config.toml
n_experts = 48
d_expert = 144
d_shared_expert = 128
activation = "squared_silu"
moe_layers = [0, 1, 2, 3, 4, 5, 6, 7, 8, 9, 10, 11, 12, 13]
normalize_top_k = true
balance_bias = false
router_z_loss = 0.001
norm_eps = 1e-06
beta2 = 0.99
batch_tokens = 65536
train_tokens = 363200000
Below are experts of layer 2 (counted from 0) of a mixture-of-experts language model. Rows are named router (the router's row for the expert) and show model dimensions 0-255. Each number is 128 + 24 x the weight over its row's rms, rounded and kept within 0 to 255. Numbers have three digits each.
After each expert's rows: a language model's description of what the expert responds to; "gets" lists some tokens that make up at least twice as much of what it gets as of all text. This comes from a sample of Wikipedia text that the model never trained on. Tokens count by the router's weight.

# expert 36
router:164133110164099175140089159120087108146136133113161144146151146155092081128118117095110104126154147130101093162116139109124132138102114148095115104132117160146107135080125117155112105099136151111114139080154133111146161111125106154134155172164144150163162135112100145087168103168116121140133176134133145135118127128136106135098136114120136096120189126100117113123157108127129115104153158148165109152134097147137097128149156095158136094151130125119131149098133139107181101094148105116137155156094102113124133154145130161129123084134104126170107169176115089114132109109099127125106107138160116128106106145157160093151136107150092142098100115087121119111098102109139109123139174175168144098129107133115166139135144152145129134132106135170101071160168159155118089132167115
Description: Plural endings
gets: "s", "es", "ers", " not", "ies", "as"

# expert 3
router:174139109141084153118125157149104122155132133119139175113149143142111092149081122115117118080139149112116092143114129116092097108102121127094079113135133159161096136095130128156095122095141155090117151129139135110149141105183101149161155163144121141150128150108097157121162091140128084147130153146155140132113151115133103141100110132114149096110127104121122130105146124150145161124127161160141102155145086142125095151142163088161132087125158094103116136118124157090146097115159110131160165142119087099118125122141133118124099100127083118151120149148111117138142132107118110109093103153157121106102106138171153110111177106132088159110094092103123113103105111097157105157161135139149124118166104144122154157134167166147126137104091147145097112148174197149134127114186111
Description: Years and place names
gets: "1", "9", "8", "6", "7", "4"

# expert 21
router:144149128177102135109112135148089101167150146084155166150134154153103103162077087143097091112127145108092089153132140110114100134102122122094112117144146131144111141111117131148133095147160160106119157099155135087133156094129099159157140145157107152159147143141099142108144117147102085146141144109144155140106150102149105139118105153104157090116116105111123095113141120155126156101149137159146110170144118174087098136130164115150161101122173108098129153099152149098158105126147097134133156136102096099089129145138129106122123080121101108143091150153118132124138126111109095131114086141164128107105108139164143099133145095129088156107099104105115111091090110106158108146186160138160119096152109133108145111148158153109131120125096135166122101171146155164137110096164145
Description: Digits and first names
gets: "7", "5", "6", "8", "4", "9"

# expert 7
router:135147101154091174111090162124124102147124129093146157160141146115108108181111110141108098127113134103108119158127134138110101098096103157109118099161132117143121129120130108140103118111151154115117158087141133105150169119126113154151161157193108156177135135110109136105147110157114081126127126105158161125127173075122125157123102138109138097093126114117058090118141123159156145101126170152128099156167143136102101150126150099186116108144155139107127121095122137102182107132109090135144124143103106110131123158119133151106130098102108092152078161139127121132145121128113107102135098131104163126106105145154164105147173126128096142093102111102112107092107094102139127142150131141158128114118073116123114183169160160114134110146135138144122114141172160167107109149126116
Description: Sentence-opening words
gets: " is", " was", "9", "8", "In", " The"

# expert 27
router:159133089152107143108123176133103129138131126099161137126162148150096106132115104135105104112128129127117088151124126111102122119130152150096129115124137151131105090104159134138129086087160151082131157097155144103163130125129120153156152153143094138174151134084101158089140116157137111151125162124137149121099165125116117165091103164090191090134149087092096118113156104141159165103121142162116111149152111166124110160135168099163108119124137132096139139120122147112144128124168103127127122138094113092109114113125081116133110089104101114146089160168120140111127146109093110111089119134132096090092091149144169092155149113133085144096108093122103095112114110087144113152143140124150105104153099123132131150208150150123148131133127156145128092153149133153159125111161135
Description: Mid-word stems, nouns
gets: " is", "'", "ic", "===", "al", "ian"

# expert 16
router:166125118148099136101113149129100100156133151093153149145148133135096110155100099109094102102140144112090108155124150111104103118103087137095088087141150145141109140109135149135127076135164130111116160112163126097142144098143104159156150178155119141152127139114118153094162132150125094165133159135163151142131167104143126161100118132110152096091141115090103103111162117172119155124153157162107107154152119174123096152117175085153126087134148107100117169108128145108170120097155095153154157135119106102116125144140113107123100089117095100153109173149121107124115129110101109084108096123144140098108107148156160093147156089153092165094083110107119096106094104112138119122152142153151142109160115130122136148158147171140118134114110123155097103156139156156118127131151106
Description: Digits and compound heads
gets: "-", "0", "1", "8", "7", "9"

# expert 47
router:149158117153097147116105133114092124156122154133151164146148142152119096153124104128116085097144143132102097169103157116101102083131105136097110096116152146141122105125158140144111104158150169109077128112139157093138135088135069158113121127151108154148130139091117149113137113181160094139150145124154152142128156118154116167134121123096133098108144097102096125078147119147151156152149164166142119154160102131122102140116120092153136071168144116082127161095151156094128094107135115161148137148082105113103100155153138140131126107119122113126117144141094098128147117128103108111101095139117110103084109160151186122123118107137119135090083124108117097083103105108144099126165133162165136111155115132099145142152157154129140104123150135152115121186134126130117104083141088
Description: Infobox field words
gets: "%", "th", " as", " years", " time", " first"

# expert 14
router:153149135139099148108115145128145084137189127097172143132152149146095096133094108126102097109127149098099107165129134124110115129112093156112113114141123135163100110080135165144123093130151123105082156114140123108132158114144138169145164180160105151136152158085076127106135105138137093141155170143139147153134135106119121160098120153104165103102156112115112108117155123119137146108145153167148090153182085151117114161152134115150124130140142111080098133085130152117156098115118099130143136166090112109122135179131136125108088102106114138146099128134119135131123137119113109129105121163147140100125121128163145084140161135136103165121077098132129106094097120075147129155182151139158134100168102134123179104141152165148136094111124123158111115156158129153141107134171119
Description: Capitalized word-initial pieces
gets: " C", " D", " St", " E", " p", " P"

# expert 38
router:145141117171097157133090154140111102175169157083156175131148138162115129159104100097087102094135137089084104173126135119126099111116104131109110082141137145153103139122124121150111111126157132105117143115179128115158160110144110163138154150150137157144129117089100168092134110167125097151132139141159147144136145100140114158121108140127165100115161122102116089109142122124163166114135136154120114144149113164108097133144160085147147102144150109123108112091127168083157115085171054136149162134105083131129124140146113148137103082131114115156093153144099144117117149116114099116102111155129140114106109138170143098134145117136074160117108078139137110106108097102141125146158123140142105113156083127097127138153158153150127105100101132153129102142153165143143108120145109
Description: Leading digits of numbers
gets: "1", "2", "3", "4", "5"

# expert 17
router:156155137171092148118100147140092110155159162100151151096159163155068128138094077108089107104132145102078096129124135093104105118114096117105124109158138149161113122089127123158129124127171163096110141098162146088113140124153086170153159156153116149144152139100103155119142119164131085161128175124167144154112162109146095135104111137108153125113152116109122123104146108135128138086151163140133097158132098164113111149122161083156130101151147097097132125100127130093134089111146093153152151143100090104131124132116092100131113094105107124155094123140102118113124128110091126120106104137142090109112095126153151105129163109159096167116116121141113112098100116109161114117168159149166111107140104117114166135166153156137115123120107145155117081155157151136123110115138128
Description: Capital-letter codes
gets: "0", "O", "N", "B", "L", "S"

# expert 1
router:177136122155126130107116144118092107147141159112146161142126142156079129150097095110090112114126169097098110149137124117101098126122124125105108109149142135155110122123113134163118108095149156111093151083137160114147160117149095155139152152158124141149148160098100152100149108158116107149151154106141163157122135096138103140125104147080133080110120102109107099099138114155156155113162162158152122145152115167105123168124142120134133088138163108081093129094126166110142082103154079130142150139098105100128109152129136109141107098155111120171115154155132106129125128104098114121112107139141154105091108141149156091135138097148106160097114109125116095080089091107149087159168145157152135111141121113124142165146168160137151096106116146173097089160154156154133089106130130
Description: Articles, auxiliaries, row starts
gets: " the", "|", " was", " is", " were", " be"

# expert 18
router:148108111173100127150123125132110113176136146090144139154140124139098115124133133113088115104138115077104096149088131139122104103094119138125117107149134122152084125122117182158113116125125168117109137136150148125160150123151104158130183125131119159127133144109137166099121102158141123137128174116148123163132148119140086162123103166110153115085133098093120116120160124136146171105181158160114125146137104118121094136134188136156126091110155110110112152099144120118190095108133094155144143136109145104118131171136114127142129104113104098162110157126099124118086115105121090160104111128150139100114084164170166068134133104157099167128107092124129107092091087134113102133174167130165149127130067104143125137124162149158111110093115136134097103142142151124106129134148101
Description: Mid-word syllables and table bars
gets: " |", "|", "cu", "tri", "ro", "mo"

# expert 19
router:151130066158119160106105158141112096131151138107119132116135146138112106150111130114091102104128158130107090130118138104101130129088100123111121120134131134141112109071099131165115116121136148108118151083130138121146169119116110136144131130170130150124127139115094182088133117144131106158165169105169132147149138104142096161131088141108150104082137122135109113123159095168148117099140153154153109147152131155115115150137168099153158079134169115127121116096134128095146118098132108123162167126123083127121110170125106099125101107112107103125089133131073083127124099109092107103111104144157146124130105130156163104141151120140083162117091102123135086097087111092154111133157162174160096093141089112123156123157180145112114126102113126180092107155161161139117124120141097
Description: Foreign name syllables
gets: "o", "a", " I", "e", " O", "ra"

# expert 44
router:167141105146091165097106183122136095151143150081150160161144129172114116142105117103107090097168167119089095145123136124106094124110100154096106101154143146158107100102148127149126107109152150068118132092157123101163145122132098158154158178148128136150144137095100160122131144158122107146137182132187145125131145114136116150106101131117157087117130125110119105119174101147148155120143159144108121149144108147127077143122170100168137096114148132117119140120138160102178105098159095118154153170087095104110097131124096148140133106107105095135106141141107121134137115125135106136135104151156120106124112125156147119133138087141107164110094090115117096086105122117157116134177143132165131111177099119132139128124161144134119114140140121149116115151151167168133086134160138
Description: Commas
gets: ",", "),", ";", "\",", ");", " well"

# expert 12
router:141152095160086135099104138125095082183148148097150159125159142146114113140096112116087100099143168108098100147133146120106099102088114141117103098128133132166110136125118144143111113105124139117114155091156137095154154108152092160145161158147128159150151148099100156106153128162127114170135152121174153157112148103150113131100096159111157102122122111109085096121141130150131170119159143154120104150146096128084099122132142089171150102147134108137120172119115150105170098093141102115154130126087113097170094138144128123110110104136114113159109146156125106128120091116112101126112102140122112099094107132147143103149136096151106164083100095123149125088123101094137101155169134162154122098148095127123137154164160164134168118114107132154092113153168138157128109128160104
Description: Verb endings, participles
gets: "ed", "ing", "1", "d", ")", "ated"

# expert 6
router:144161119140112133106106145114088085152141158087156146128129135162106149137110122098095074124120173112116107144117153116087091121110094134104118116128149137146115133119112126149142105100158174099124171078130129108138155122158119149145141162147102134152118144088089145113139117143126105146122147148150147151130145113127112150095099116120145107101141109121112115108155104140117157096149148157106128152162126110104109153144151062168140088157160089131099129103135158087138085090151104119170142146102101101125117135150131104132122099092114106176090176147089110121115098092121122090092108144165110116100112158145166112171155099147099152118096111124112135103124128088147109121170141141148120120190096094143159143139162142142104099126104135153103108138181146148128117106144135
Description: Word endings and digits
gets: "s", "0", "3", "e", "8", "4"

# expert 5
router:151118137137111168110071132111127107166160129093129125148130150136101121166119110126132102120158134092100106133114112114110126140094075135103122127114133149167112132080094137142130100131160153123089135085155158103127143105123092158132136149158135146136156146124124168107149107177128092168145144149135178131138177101131115129107101125113212124110136092099131095120154142139121126105162177167127105155153138114123098188144144077131116083159147116123105110087143158108160116118121085134163130140101106091142102140172120083122116093112105140158116160159115128136099120100099108144104106133118113114136110138165159102110101103153109171099134103119105100088122124093133125158141155146144155117131116103140123146118148155116124126104087118163108094127149151159154115122158104
Description: Punctuation before values
gets: " (", ":", "-", " \"", "==", ";"